Below are experts of layer 4 (counted from 0) of a mixture-of-experts language model. Rows are named router (the router's row for the expert), down (a neuron's output weights, with its number) and show model dimensions 80-159. Each number is 128 + 32 x the weight over its row's rms, rounded and kept within 0 to 255. Numbers have three digits each.
After each expert's rows: "comes before" lists some tokens at least twice as common just after its tokens as in all text. This comes from a sample of Wikipedia text that the model never trained on. Tokens count by the router's weight.

# expert 4
router:160146128105153171120129119139095127116126115072174156126155114121113063124103076122123064047120104125131142123083116113114081106145163129143158160125125126117174125195141094137152138112140124128165103130128089126156098097178131126090096128
down31:140100116117135160127118153125150146123064114134163165135148179134137106149091151134175122135129073083137164116095136102084130117111111094097095084107143141095148165139114086167129148178153121164105155139143082176082176073120141076111142140
down32:154116146138137153122124062139110130115143095102143060109154109151127062160157162136141162085090089146107117123174134142063098105103065147119094115103158141174191093091135111140126078131134131087135125117128139112118163153089145101095064103
down33:167094089087108103120122152135139152100151156159073061136123075112116167117095112083125208090185047116078145177138156160141137152154122160091099145106133146135128065125098182119168121095130104138144170160116178137118133119059120191099110154
down34:123134181136088126095077116107115114135125175094130136198104173168160120113131114161158097143080111087096134165076102140124124108135104098189132113131114160177142079141161126135193113186106128095162141104107096113109162107131132121093090133
down35:087067089104185160092134031137144137138088099148164083088117217142135163082182135115094214127158147104129128078063118070120137097050119095160100078051121092160110167102162096178150132135169140158146101159119132116128086133089170124147107131
down36:109171062180120146124180118089192149161168103124188199101135123066142125148152092120124042115126137107186116102148179093137107170122117057145146121154122134121100128083118096082112140188150105117169152152131116157075168080137153156108189050
down37:129176096130147151137114144114136144122107168138189183143161115084133085141116113157150134141069140149114143057134104108105154149152139117077116136128188156164114091109113130150087105156093118139139099090096109140184102130166089108127114113
down38:127091109107173132115123097121124126136167113130155105182092088111115164141093185130138198189110189108149173087181081118156126134085153128138074106150151129083165151139051105157128083147152108188099169096146166105140160125117101138102133135
down39:128100156126148168122193124146132108095138081097155112082174112124111167154149111091066144134160125148154131193138136127168091163128174115110115171134136130117145141123126101140118134113181109134158092110141149194098130109187131104163144095
down40:182116105150099148072094171100086153108133154098158122163200195142153135130109139132128139087143074114161132134150071159093106097131145187120158104116130174087158162122137148132146128144157104114107158114136109167161156130098049158093086093
down41:114186114121121149106142135146135131104112122119130088070094132168115162067168094090118150075108101171143162200154050102072120188135120116058147096130160178110176129145130172078071137132152105125097159116101085118158166174142198167168181072
down42:093083173175134102110087171093043144129089136157126131120107122117159146124165110112182152103099135133133104164188124118137187140104143181089117131120144153124142170171086089174182156155163184159085153160176095084130167136079095093126135105
down43:106135106132165080114132162115084088122125113101106162063130085189126141125092097167187097085128164119118029192111137128161158137124150095170090155116168092174151159055047093122128115152072075137160176109084107129110138118156123117096115108
down44:180064074165123122134099090135144088118111151114156133102136156096161152135091125122164110160158145136140147165134103072141122148096087058124150103161156117040109128119108135101119107153126130121124099147136141104173116087130127117141158139
down45:142095142117084119152121165115069085111096149107104092130133123104111172187124120161144125176116083192167104209149141149091153102126121117093142131129138122153180105128154097171110135157139143096143102138108146068142177112125076127107120109
down46:057181146076182182157148139085107083142111156111130181110094129130134143156163140125160101141124156069072169052173181168080118163096097085151155155140110187147108082111158089147099073174155150149140114156172163146126084149141122150132125156
down47:193109138122137099115136105179145116151124131106112115121047124179120111072158126132235170130189142081123158129129121094106182165179136185092170086134148110104093153115133171099073099144163148127082136133110129109144124170169118111146111153
down48:124202125126166139108068043104109097095131127167202128091111088136128138076114091139145157147135155127159135116131115082179101130099099188128111133081108126140099078108082136106087181075132084141096112103144152163094123154082150109160120182
down49:149084092114062114131067145125061155155102069113097134251146178083161163162137118128140100112134129147115152157094058057140084110125129187102130118149085165088115174080124154135142218071108212112145137150114125121097177125131196151102190074
down50:073169139141115132158108115144116100107074117069154085120141100103109112137134161123117168150148150128136062186126137143124146097143158116128133143134177175111147131105141145123131176112092129159109100134150127117095195231128144124150118081
down51:130145113052156168138129108146126126198129122127108139170106141210083141174137137044118078051169129162162141196118118101152135169098148054115123089139156130194129092162080121092177119124131150144082118171119143123108160137136120113149125155
down52:074120128158124182120112129145137136157162146096181102074195169141185114188153140117098088130147108125141159127149143117071139093153148132160120122141145071151110149053115123140143181137133154108121126134092102149144178104110169134135170151
down53:081122142092140087160108093132092124150154121174125142141148123135132083133162144157163120112097150148120081140164170165136122148109182093182148140048168136133130176096127172141081118119073132054152127177087139168111078124101102146107155127
down54:128108161232172117086089137128110106086122173149127175086157099128081170137127183138045112134123178195148143122073118161085129119167131099167135108135138153079077087104185159112092135090128101160074087101120102104107168108145167134095105109
down55:111143150129161072103108150112143104140063108124156152123157134122182138101125134131124168091176152126211163132128094188134117104087113190158122117140173161035165111145154113110082128107155131119076092094134137148098128107167136078143107094
down56:125182121125109181119130170102097129084116090090146163117154120127110180191105169151176139110133150170129133063099140078102167149141159160120082114117123138144114167045080162180087140117134141129111172155151121104155090196123126139080109143
down57:157093127089142151142103099121119140109158122140114143146102105107127146150139119087113107090161096132096152063121170102134132115125056150155097137102148185145149157130125153121110105163103104131092113112119083142162128165139055115168124070
down58:114113110098102106108126130147178095101168143103145135139166111125147134114142135074089086085138140162120177180134163105169154143089144201063152097116162165093144118100148132099158153114148147121124147102150129153144103180124093127149155150
down59:131151099136163147116118169134134115249090144173174097152093162127058114140106084149118137116059141084038153150140132141087129050088136033086124166138146161122143123120172162094124082137171112150124126104122161116120149077110121101130171148
down60:126098079141158074079155124120113207102073102125159182100152103106122115164101143141159132090126133137100124101146069127095074089068152136146149135128146140112088073114147129139087132154113100085151116124116077147128102181139102123174114178
down61:116131125162127130135120126097120137129144155068096144147160142104111119099183091141103131122169165133155135128129131088109127167128124072125093056111109038138189176131100157156178154156118158099109151105142174137143100160130129126139181153
down62:097108113147186156116164118133138129138131095137124155109172107082095163180132211138153126099123184075171127103146143172126123089106152180120114136179119176137118213116135120173095076146163136169153119126147148105121189122114080193114108134
comes before: " |", ":", "–", ")", ";", "°"

# expert 1
router:115132160108140135159156093107103131157143114165154116179152168124156082095148032140117152078116149131104114106128125092112151116137173100128077149164137152120127143123099182106140136163095126124129136127198095172133140133085173105162061121
down31:169115144123137100154113187160169176116142169163140126138109096129124129143152133104167171153154078097116119092111139125092140098129111112183091144104098128100141149057192156125092118161167132120143117152113112109138119153201129137167132177
down32:143148091149152125133141141144162085130114126126147095159092087075123114134132128104181143093102150071136150082139175215145168111094103062145126122118096081149130101162146118135130158105132123127121117156102126116094053150180112089129077168
down33:161198127099109131079136163182116126058095133085211111151204122104163100127077090103086152156181139108137107143151129115151120174122121099132124094072120126082144143166122112123129134195138125058153101144155111118161111087150088154104112119
down34:113131114166154175100143131054103155130071157137154150144080147055101140104203156126137149161144174064071113203171125169114152148156129200123142152137170114081071072206094122136104150114145132167091162157149120114111178138137134083103127110
down35:147226124137123080138115114129151104113166193097112130103130135133096126114087149132143106203157156143130109108122064147121093190079120111198157109100126075116157121102134122124113113139155166123159114179155051151130094088131117125122086106
down36:088142117128087097146095142183183165190167123111167063161133108166129162143164114066113136114150142100139111118089128107104153116112082082133061077063137143122140146111113115167163145084127109156106062119122122092143191201096181129172102133
down37:145162174159143102041118157198142093083184160139059119095105074140155097169109139152109154142160117115104146104149137161066137111134106115135168080115161183163095145079107119087114176136105151126124102133113119123141118152138121136124099148
down38:136073106113101126082114149085079142133051058175146137041151050131175166110078144132184138142124105142122073163096100143137135130113108142171119159111109102149132076095086123114095172103126094081096087133123089145123150115155090123145141135
down39:113131037136106140138157072145168168138191098136094212130128099185141066092100082096112179161066089149124087124077141123096178156122120141143145130129104182170126171130112171160045095187132182106156171153135127155154146143116133106084118117
down40:155108149146132153135140122118147059180131129178126119159131141093101153093127117160166135105125102143112062158119101096164120108190104130172070141167158139101172212124105153144164134137118187146159119101167129151117166139116132184084127082
down41:115151168134129142117085128100105127168107119177144137129172120080141174131125168142153152092173124121113158079149158152132183074120074098089135150164147122082155150148168132105170138166123090137116173069090160099103085153116089106143129156
down42:103083150174140052172130174110149141146133168085147128133142157136122129122090119168088106170170125124123139157189186100123134135223109151126102146163172158132120116158139190118147187148135112082131169126176109141119085189132148091114145044
down43:112157165133171105091143125130123087099178109119179107123200179131133159092143157175165123139106177122146117107179141102120127103179124166101169153064120127122155133044132069132132140097108108129116075098123155121086090066163117219137116144
down44:127128118149200147093110140114123158033102114166106113163106107133122145145134168150088140148137132133097120107090134120126158125157170147079098153099164107081108148103069123120108148098151145130105145113098143098178106173160084111138116094
down45:142111096120129124155150066177112117197092104100142094097159156155140085108089177173117119067211073171124116143090113113077126132129149132184083167128146079171118121100137126144120078141079099074149124185118148132081129158105124145062165165
down46:075143139184143120134121145122087080091094145184138169166111115086090127139058087149152109149157144125169150157122175085139066141096100152076190133113138097131152149176115108153144136141150170128147131119121136099063085073134148142105063114
down47:113142115127136123090120133112123156168107144100149092134131123151068144173107170106107127095109109155075154155084113142124093089130149144143142175095121116112121122097169110175125104117157187109152143168110064138137124173141113107130122097
down48:130138152133128107158111102137109120167086123089111119129085106087200081113154099095125101153118126148131149122174142126080114157135156190101091094157076200100068204151130126177127131098119156090164082122095138132096091117071155122112181177
down49:105078124166149157145122147144126133052117092138102153058120136094188164210088108135156138185159056154080159139116111126104075136157158137090079116179167121173142062162131096101126122126098154106152135141176142131076133123166129095096104036
down50:181099106161102147147105149137164198089112173113142172109081113147102171106083126151125171150109135129120116108079149145135106116072102147112138119060115073158169175142116140089083130137153171138133161138145109103078128106171114085131146168
down51:117141157113118174145141121116112128159128156165152125119063112154125111170096203035144143113066106137139130122093127073148118136087121097124085142118105138154144110101058145101130077134118150147107169120136193170094100142151120199085151162
down52:119170146158082107073117196145160130142130109126174115140125158127076084135102075153145093163119149088116134095078136186104136084161090148174142128104130120111162138146107151119116105178127104108095197142126152137128165179044164139181133091
down53:121192105140121131146129204088112086121120172138107188124130100109161160129162078099119085147152111144128133081161124193150136205145147131151123140121127112085166096170116116098128128094162084132140145133153146129102160108105205175122125107
down54:083186071119116111136157072087083139127161134129079160099145179130111193106136127141105164164108140140110148133147197162113081083172164139143148155172177081127158117131163090122092116085083127164075114094150151118172110169183133120140165121
down55:127135164116156150134128128183155135124086073091130141126138159115160104129158108118077166134169089080159090122123154049110159161163095120128101136135104128171138108147137180138134107158124092113093168118138154180098094084107124127136099106
down56:115164122064145150150171127130129136116123090097189132120132136161133121128119172155144105128040160163118181173140100215149143113111174125136088107118122111094207148173118166114173069094122107129076122098080165181166121104141159121147147159
down57:147144100158153163109073107177108126150105100110138096158095070147059033134133174104145127087088101146070135098102120117162153118166108174091111142066138132063070123103100167154130087103101125123108091191094132118145079111154110164111172150
down58:140146187114130131125158140128094088145110168123117122126127125124137149159096133161156156163148186133162164128098099066142145178182094157049109145183054067076135122076115132136123087128112139129166121142150121111113146152220104080137143162
down59:114098138125157120175143142115168126137104160143197052165102158070113146123121108122128092148147149109142130134126158139097137103165130129147100102115142094114146065190163125061196159104164144136147123121072069098132137125161133113104120115
down60:146070133112118114118082117135100135127165139141107075176106140102124086128183157176098132153060090105121124126182151119129156178142118172182121121187095177157129122166141159066151156136151161185125176141159089154089157102134107111131129111
down61:133104124138074111149136161111141133106159097171132154115160174134094076139114124152160103153106070105119080141173083173090167129146117111082129074113143127129117109141100076097142149133184135114188148109154116184077140078141110116125053131
down62:162181138122112133122104103180134171131114107165155132097103130183146137157137077132104171101135146133063152082131143109114179126093173068114114131133076117161154163118146148063165076083166154084146143076106119082104170190158081102111115086
comes before: "|", "-", "==", "The", "===", "In"

# expert 7
router:133088147088141169122137137164127091140148073072150106134139154156178140121092109108078139095139145188068129160128112110079112142124135162169113074178144134109140103144234105131111168138116125160086093137062121148114129146073115076108114180
down31:149096104107154097134100154117178105062141200109148151135141102127105087125120136101152111128134113175111146142081085124100101124133153118180146132155122077116106119126115176152206084116079135133132065165132132069124123158055104085168069160
down32:143094138114061135124117177209088148108089131176177128055137131108100126107159153092091154145133142185159129087124155116202057116138105162099139124125142191115124127128108124146158121130087120143088192157096122169163130147178123110060087137
down33:095135160095137121090106136131086106149187128119117097091088096157085153114178160095116179121116093132253161115097139149126129092126076158137114154109129124184062115158143088116095090105091148165129120113133113100111194135103116099041148097
down34:094107136119106165183148138135171128169141158136101099104152148118173163144070109148066131180114079138092119103072171126166122124128088092170103115109120124187170102120116100077084120107143110081113145028117152107101149144117179066079209105
down35:125131096091093089083147149192155141123108171128107103146135116136117110101100086079090173166110160153093094176129117170097107207142095146089109062147121100109161124096134055157119158122118184135145159125163114131131114225143163153157137112
down36:132161165133038143087104092175134127190125093149121161087097070045147173111102142176135086102119138131090101136127077144147204151091132126113062140168122168122121121178147057103134113138122173139105107102184158139184151065149170134118138076
down37:039129147102108113139146150088140140131140150150124122136116132157113123174167120113139146159161122151087122117127096125140097124150118082088121094135130068124116155136189161155183132157137165073127163108161115134082127106126136118183079102
down38:147163145133144100073166153150149069160079062154136090133080143146124072071133155066141137179113100114147137116097118149122090126121132093171158128123182132148132114066094139120089127127181106159155076096144121042137169172102173098170156210
down39:125123090168175058124133116138172109128141143184138153124195106118126115117144148125148099128031063089167146124104149131159193125115132104095172120175130168207104144172172132148129081141083100113144116143095086069115085124137163161183074105
down40:152114135110084136158132184103158086157182178165134122152110117133124167149151142156080127139091119109172134175067119160140101118107175151172174128120122120169080121195177126182130075121110212125119142149245157144142112142124145115090132111
down41:169109153124163129146138154080124160144107109073159139112122093198097143112160144123067123138144143133152198124164102115104116060176170042158153168158127138119070158077168072158099148075129102120134137116060152159164146132091183156147102147
down42:106088179053137141123135151141144090133159076128117168160151164134169158139204196121102103068144111096129110114079083192102069118105149096073138120183111125117093089154149123123122148183122126112075108104073173160108117111164162099125174096
down43:122119148121133111136172140102122113158095150104137078125122112142096179150084156130132100174059179122088089099105091113123154105125167150175120102103144137102138090161136160181172149134137113081119154135126107113144091122128130159091159111
down44:152162165169150136135135144133160131098118121068057137137146150158162167167192130111076054082063113130121120100121181113163129143078129118133108200089098110118108106114102120125142139093142107115148136125118165154126093176098169125154144118
down45:098077131110179120084073130146113124089098154145119112133137156141179094170105147140113108136150103078128096227161107170149143133114126162116141132123114106126120196140075109127103155103103145096082117096171159167134167138158112114144103148
down46:155126086105144123114070163103137146112077079127096118168119143101117123113053147113109100134107105125108068122141089165092098146071098114062155080129114123149089143168160149107094117163101154104185137121110126139147116141120088118158079141
down47:105144160063130121105084094118119083123172118146161068092119124100125127128207076127118179187109129147131143139136175078124165091205123102082102112161163133123145151126058111145132155179104191135131120133096122102087158149085102120085097150
down48:160139117098119190159192155094172120157130068143125132109115207097142152132092153160172130127120123130098158090079105112171152128143168123111090174128046098116145139097090109078141156149126100141096079104077127137121136169133122151130142112
down49:085101165205059101097133066098114147176166113156102140072127140099165124071147148157119121101133137121192157166169156158164129107148112116149180122147062116140132138173203107103122194117162151112130228063120106141126059109106141147202138090
down50:094090079159127130126089143168158081168084176130143136147171137110147167077138142230084076126076129137114160126176089154111144135140125072186134160104192144110160068141104150116153077148093138139107117122094096119161120128166114128106083147
down51:126079150147102086101142147116138118108164136138133161141167131082104113181138160115105116135172077098112126124185131158132173097171148090112088089144140115157134196140120118079136095108154142138179120076102180097110136119042130137101116125
down52:150163106093172108111176097144156118100159137106144154097153177169106093146122159116122168120136116147155138124179125126112102128104183091156203146093168127109094140094125128136114105114152165126109084163073100144143117133170172138165127133
down53:146118147114114177156078111118151122136162178145072177119158152162156096139121089089171133157120117069131111157088104108083133095110164114151164070157142103087135136137121092176105127152148151160136120100113098131143107168153177119144090115
down54:131157144181055170087064150125092096120122139136145118150132170069123082132123112142088180143191186117045156123119187114119130131140145133126153098140145145136159109093129139173149110090151136116106094166137174099156088179147101115129124150
down55:088121191120138146147160111184165116100130101088179136042173149087109080091135106166129064102133111118157142131132072081125122158119126146154183137188148094123129109148120107076164111134090121095153128164132115120151146060122119131133056171
down56:157092100101119140119179118131119129105155129167108151148178124157179096117101095153100154137166182136097158120089044124137128119139103107112088144116120158135103177182134152157120172115055121142087156093157130107184145168160090208194124121
down57:191191171053118130188091164117104061152127143142142144116152105123108086146161144107141126090158130195136113112126172103131147130148129094124150110131138162121089175201113113157230126043138138149098154118138132166150088157200128120064166094
down58:155160089112191125129187137116153091106143173157154135136154143136123135160124083156124147098144115109169167152168107107093114109138052083102136119081121070143178146146157111127148125115163156139170084135183168163161113132132110144128134082
down59:114154128183154159141092118160076134127093162130093076172112186098140160169145184151140148136096145159128086152107135146150103085105112174184127087119151159110130067088095164191131169151148150114096127107104176076125084142090115118062105150
down60:094154160137121172098212095103102136103147071199135171080120091128122169105130116178139108072100150154137105133137121116116129156125159077153102112117156106187119170167115121176141127163107121065114175099144091123124170085129153130135130134
down61:164141146134117143152102133023157099150071140111157125132125121093128118070145165135145107143074173127155144105108105142111116120093106108127151071157077166142159093143141113092180141129105104165133062150092129117111116085140116152104100156
down62:134132070114051099138156120148164141151118132115155135115103135129091110123151083102204144154132149122189155161155114140093087146111114111139124133124090135118136137137145127162070111152085111101118107164120171112097110139087177159180026097
comes before: "\n", " The", " ", " He", " In", " It"

# expert 5
router:074141111077176160151152148155125148112129109123177134178160142136139190111137120179112074075134112119072174058122124078069137124145053182176102112087101162077118099086158168111133067144119141090103085085119100088112133124117148111101104142
down31:133150079173181101158142135025142161123103122050174094078174107106132186135123106140165124102133088144112118166119151101120100171199103113100161139128169121164056104097122121133149162106117149110118102100126106156112171145109135087115127095
down32:130149168179141120126127160120162139105139105109149143159078114131126140144158086105152117172096166179076098078145151088142105173090073177123168131131142172141171175111123118215162127148118143194154097086159090112092177231128100118159148182
down33:128124118109137085125122148086112108102095162199139080169154157146095162110069123121056135143065164130146117178166136145079115144193140142144125112171138097174090124124111155130119080074114075110119106106178083176099120083107115151109142115
down34:129221098079129117082135121151124139089117144174110154126133044170116115080154112108145123144130097086153104135134113124147174130062127109120126101137175142203158115138177085138134136056168099149145169155186149142077125106107158104070142143
down35:127141185124122163155108119109180148174149131103126187120178134102145076070167127150121100155109135089086107135069143078142129136125111129085163179122061103167175148130114122045174156100108094083207134155102136128149108122083124137088087157
down36:167113129157178114132144168150189177168133119168176114108177085107093188137132119117136104123126149142152081102128142121126141131117159177074099138101136126106103136108091164120119094077058094095163164093117092108162092123123080079120123166
down37:108142066138101097135146122183148104187167123155149113208121143122176111112088094114127186064110071141152131084073081140114150110094186120111066118076135118152153154135117179130165154134115153098156168123111048139115077157167136089087123110
down38:122109113132125116138104113077125188074091163093116181120187113153177125123119157121093167131113117148135146145098161134116150126176115048119084099123059169133110136148151118152133136135126099123092080084171100154196130106134131198120097056
down39:157098077202068151084132129143195136167151144166104154118126102109090151169155112139125141177108098158164132129107120090122089174100195135082104158155108106134116151097139131112126131147118152142143173147125184116126106137104105144167105117
down40:119155099132090098090111138105138136091122138172122076140148168128150139084081064075145137105122150129197049115113057096103141160136102140164141129184122124139084105108133125098095175070129150136194171104129127209135123159087191137091148104
down41:075121175094115095158130095072148081122111137097198092078117165115178131108132147145116138103116117095075119174142144137127138079143127088136078131165121074162078181095144159089152143174123106126081048104128133102147095114204136119090122162
down42:132125180137144154157076111091139144126058143173168155086105157120157085078127080116151139131099115090087113096198084094145142127121107150137174098117090143138127098140089131173127120102129174113089124123155088100113115105163093118145124157
down43:070130108137109139142150133088142118166097143151127167115100075095184131157185091102162117108153142139123168105098083169121107147100132150119123108076073139125137173043106175160130156149077154080104199127117124133130105114138129057111100094
down44:077103155120128107123199093142154136186145111105223137155125081147183082142129142181090155110169108077109114075105117205140141176115131159151123219134173151120136125152157189145121121114157146140190140143132168102101082135109124090101098162
down45:167097114105141124136166118116123131133126108149139144056099074135115140119204121155120139097116163107113134133105139143089190115146195128158124118154187126131062166135125167124150123134142114147143191090125145071154196156143105114143142095
down46:159120103118109098158127103057135101082154107131114164167120126108150145140147102151148090170120151154161103092137112136115162141136122127156102101166131166077132133064152140150179180183141170090088140098092072113084146113167132136119178109
down47:171111160119126120115141116106108167130097165166105204133080095118092135144130085138128069144153095151100164146129110094123168131124158151159075065177128154134179167134108087109126129168127120163134134132121126101124089091080129093132091125
down48:187094126125069149113123123126114135125099185098113099146122135084126138141178110173129144102128186075175117150094137140068067138173130154109119089121161118207145125142134145085149129081111101119118187090156141097159076107159127167134139089
down49:066133092165011120151096128170148133107067189123108119168104161090148124160121177131163160171126126147180144119084162121108143071170108125160136089111105177136100173147134175125113139149095098104110116143095132191121153135078086100128105150
down50:131166160104180098138119127158099108113149135090199128157094110142157109161193159193085190160158085146159157131145083069119179092122120113133137143104081088118102129104150076169155132077151108086175131134154147062088113100075136182130105191
down51:136081111183134179107133139204130088133072060091126086110096144079130144138119174158101152204121139140126118180102122107153122096123166115164142185139092120083139133138140094202079184149137076124168119132123103136141076160162112100184138156
down52:155057102097116150103116120145119158183105063131130094128151060089098099115135114175129133080176142105096161085065129115113077065172123130103170147089116105147147146155118095124143177119055140068142154147108099134136119143149115112154180115
down53:139132138164097173102112132097187135093089112095098189152148135158098156146151088154142082113100094113092089113088062141111142136095156183102152087107134136144155174137115128134111123097084098133121114112145153187126156139094129233164088154
down54:136119078146053169124096119096101142138186187023096124138089088089127078112117089160112098166144156110140139058161101122126155078110122140123117151124152156166155105152111143090127160095085142128059136094151114164163154154146135151129103193
down55:154099153167113154145122106157164148191173140140118135126093184097159160079070140144109110152078143123088114103140133098106101111119079168183091150125098127127102125115079149123187099064123167159121198127135094111110079113128121157099112079
down56:099138154029181142114163092156078119149181091154073150126088101162123074094132159127106233163118101145133161104151118152109108095131123106150125118145167165176158153161199129133084124144136119127079108136104162137138136078087158148145085124
down57:156108121104121209159067116131121094131138117134085117157110129116174129113110122132118150157078097161132092113118162123112107147180062080131144167204093114132101125109082088137166110070147096117113103114154084111068157169181147105112100144
down58:129157109173132102115092116165142110112118150073163140103143106142167097171084168130152088126108112109161087110129035133133154161047126135032141155113158170126138126178158108126131102138178107159161074167109117117120119050156064092146087178
down59:145118168102123154112114116056140140083110147133149191157148120042144098127104191126148121103092144126149122104075137136126183172103117152121167178124140190152140153150100203122120099128158149070129114139114083203148077086106145172127115157
down60:138158082166091166105176205103165144104128128159098164139141101177111169110152101116119136168106080118090105123177094125082085104171071047149129120117067084139130114107176165178108115157116112129133090094130139134120148133157117121175128193
down61:081122144120104105173132046139147131201127121160136128117104120148136111112157115181136111095070143122119144110060137121105122136137157134095045096120127115146153083096137108117118131120119123131160140150148166124092123140130183106100109083
down62:134177120079230042139184122152049097096105048104028098163113125170108136122143113129126102155088140111158106112159129138127126098105088155176107068149089180107097160146118107115143139184078121098151114132099119120157106159092114093152090140
comes before: " the", " a", " to", " his", " an", " by"

# expert 0
router:140080161154120129104142133118193121098111143161123129222115078097122170101137157116118148115131119176138052168119133106110138225161129182180120106085095107107132102131114117105104106134141129096199101145111132116135154138071086157148047117
down31:133089156164144166127153116145118133103132168115137118116125061155052087091125209139126162125154160106140097114158098177087068133121071140073133124102083156168136082151135129142118154109160123144136097138091129128161157127120151147114104133
down32:126159111112125163162118136125079149070147083129138145065085162099083109132106096137147140123143108121155193117107164105090149127142180139126126063186119169141129149108169075126117142168184199133165129128125151115102115161129126169161088140
down33:144167088133161114116165109109086123092130153144135172145091109113098131112143142092100080113120119142072130179119117114112171126162106156120129047075157155209124144145137110121107121104133113123127144175124136115134198117135083133137153089
down34:106135098162114113159150144104081167092197070147097133128142109158110117160120118120138154170143156083151192129111160114149146111124147084186111112160112143097122166110155127138174110134142081155127117124156114157189191159096129158096086076
down35:111096148112110157085114162080165124070103162107213127127092137133141101147092077132076120131118157129145074133167165160107117100130124123101174106150110130112151080139091077177161134144127070104121089144140136095122065155153140120155090112
down36:118171124195115099151132169090140155030098133125092156134106099098159132131162132108081126179152184057121116157176154144072154169055143074099138145167122102072121106114127130177100122092111098159196142113078123154129149154114118128138132137
down37:099132113091094129179125129124111113139171132097111050168048128133138135092181063147118082173240107159169154146076098111143143165115038148159128100099117140181152139132130138157097141170129180103073134109154103105139119138124149137148087135
down38:153131085100098090129135073102121147129113125151037107160177118116105061137161107157174193149084127183137143135121101132088050040113121117089153123083170096100085092147135128089120150165089141165134118176071147068116168174122133190084155118
down39:131108142131107150153143210137155134143061202129151158193090118126140080157121128151147084132129134137090149132119118149132122113105126107044084137166124145162174125174165150143096163238098122124105186152191139120133125074173141087159082128
down40:087117173146126129124163126173086131167101118141185096089138123130127129124132131093105101156149131087067108154121072099116126110107082125100111143158130195079089142097117141145117143183105131113183106178099167174106141123092191142135156130
down41:152108145153152146128107130117136070117150196101107135080124126087093150108186155070090177182118046144169103137124158188044165112102139164130101134086150138093136150149143165122123143100089167129088079132160164196157112089164100137123131147
down42:116104031158131142167134168128092141136141212116105190195080100138091141169128105148117089148174133068138139149072121113114134130111131072078128100154110096141157116116160159197134144183108139109159143151131075078097097181076133108119103118
down43:129156115122095111163175112128143149125110113150119111172195118083140127079087045116078136132101093126139102126176176172165150079157140159122095141096166146122136140203125113127100207104117101143121177118122112134150111133133150113169115149
down44:167126057075143136081133069113133161116149081140147185168119115131064153122082165110167145178108164193096120145099097080146091174126115073150136161143104103160114192132132067103084086154129130130128107105093105119118155101130125161118116111
down45:088134130140111128143139144092086128136156086107147133065125119159123129115147066183163152128137127069096113108086147117179119160106119165141159132140147162134065114098130119151156137104165144102167157063108157097155166119135178138173110125
down46:131079137085159143112175162105156154124095109142153133129162121182070149127130101150121152155093117080062084160105079129074130168144115136149142109105145091105157081128134145112133159077111168092181103139137117144116140126156161075188096122
down47:093190164186156073145148141106207097123165155132136151175089108092143130115123133139136136186145190125139188143086150163143102100116132163133142139149112165130125175171089164107140116123112113164123109131146136116118164169096093160160107098
down48:162142086130220117129114140147076145136137141160119114161161081196087161187159171121134117151166044092106123179156129165134135160103154177129158129104162140112089157207140171160205092144153162126098137107122097138074071160120088116088112124
down49:131125107054136176107142118195129107102241103137151103143096102135188134143095150209131086121156105118100179201200161191183138121092116075108121092203195124134145132123118098129115140152105127198109185138117134203139167134132148143051131112
down50:178159150143135118074119123122131097163128127131179156128127135050110145166171164113121089130145131109110120119139144050129164143145066137115130135142106104118183132124129121113125164129172095092134156151181170142137140107146083165187182149
down51:073156139132125141211144135127116128115148114159118154074158144135145141123197162157150058117117121165107169097190123129133172145061089141142147065105103129094149074078172158092158074113145129172090189097136166213109130140136096121127162117
down52:161080147134121158152158132099126125144158129123099177146080146124158103136115105209153131138157101157166135110120159095115143097170116128129134150055127126126129187135135088096140114136137178160101183155152144066123170130086129092097146113
down53:137190108135144088120118129168120132206121151141152127150140134148088093110151179135151192130099094133090138131142171105077128094116134138121096195103108141058103158122092151155143116091178130101136074081083127128152155104150162136156132082
down54:112068178138188116149157132172130166139142115123153121125097149178130114140151074075085112072146143108147127122135146136132147127151114128155109146097160105129124164125108140100077191117145142100161140179098100132117160125102117081078123117
down55:112122143114107111150120082120112181099122078119154176144137112081164140146151101119115074121108175111170143122185073119055135201063150056103115101096084130093131136095149183145139180130134141131145169141059178126120090125078099074148151105
down56:170133171163174090102136078036138131030111153137174169125090167174146119183169118103184087103198156106137127179128092165066185137145134077146146071124116181137089096207139136125128135128165083122145139128177116177116170170095156194127121129
down57:125095073131110099077098099090138148104127077160158102093097157056099080167126074084136170100116178123159095107138148222116103192072096164123133103103117129157160156115102103114140131150118127111107138181123178178075154145115135165159171139
down58:156096100112118124111120142143092086083159170103124171143135134136122116222092142133193150139149121132145103058106183139164088119173120136175140079086146143102132125138122113138172170146105130168160156140165191131124122066090095161120150083
down59:117206160132169145135105097097184171184110113145198164167090114114160098115107129150176123072144165099179134132105149116083169157114108147104126142171120078163128120139116120176083114090127193113101109156153137153148194069137097133122144135
down60:127160136082081157171129117091091131120115121110124113130201147148136159137078124178070194090111084098194098162117094086161108138214133106130106101146126149112143156136089148179157102133059126119101123154173094131127143115111075172172129073
down61:145101161196113088205156101116115104109105083174095118111092133116115129136157089098118151097143103136113111103117096093094094137129091138144086144126091136138137135156096107171175151114132125116099122155094137123124155169139172091138112072
down62:094069123137100151140097076126136125147100138146146067092166112101112110117143165139156082097082097114142094130080116174100175141095037167151098116143074106069121108123134117183171098096141135104123142132085160147166166153143120099129163126
comes before: " of", ",", ".", " and", " in", " for"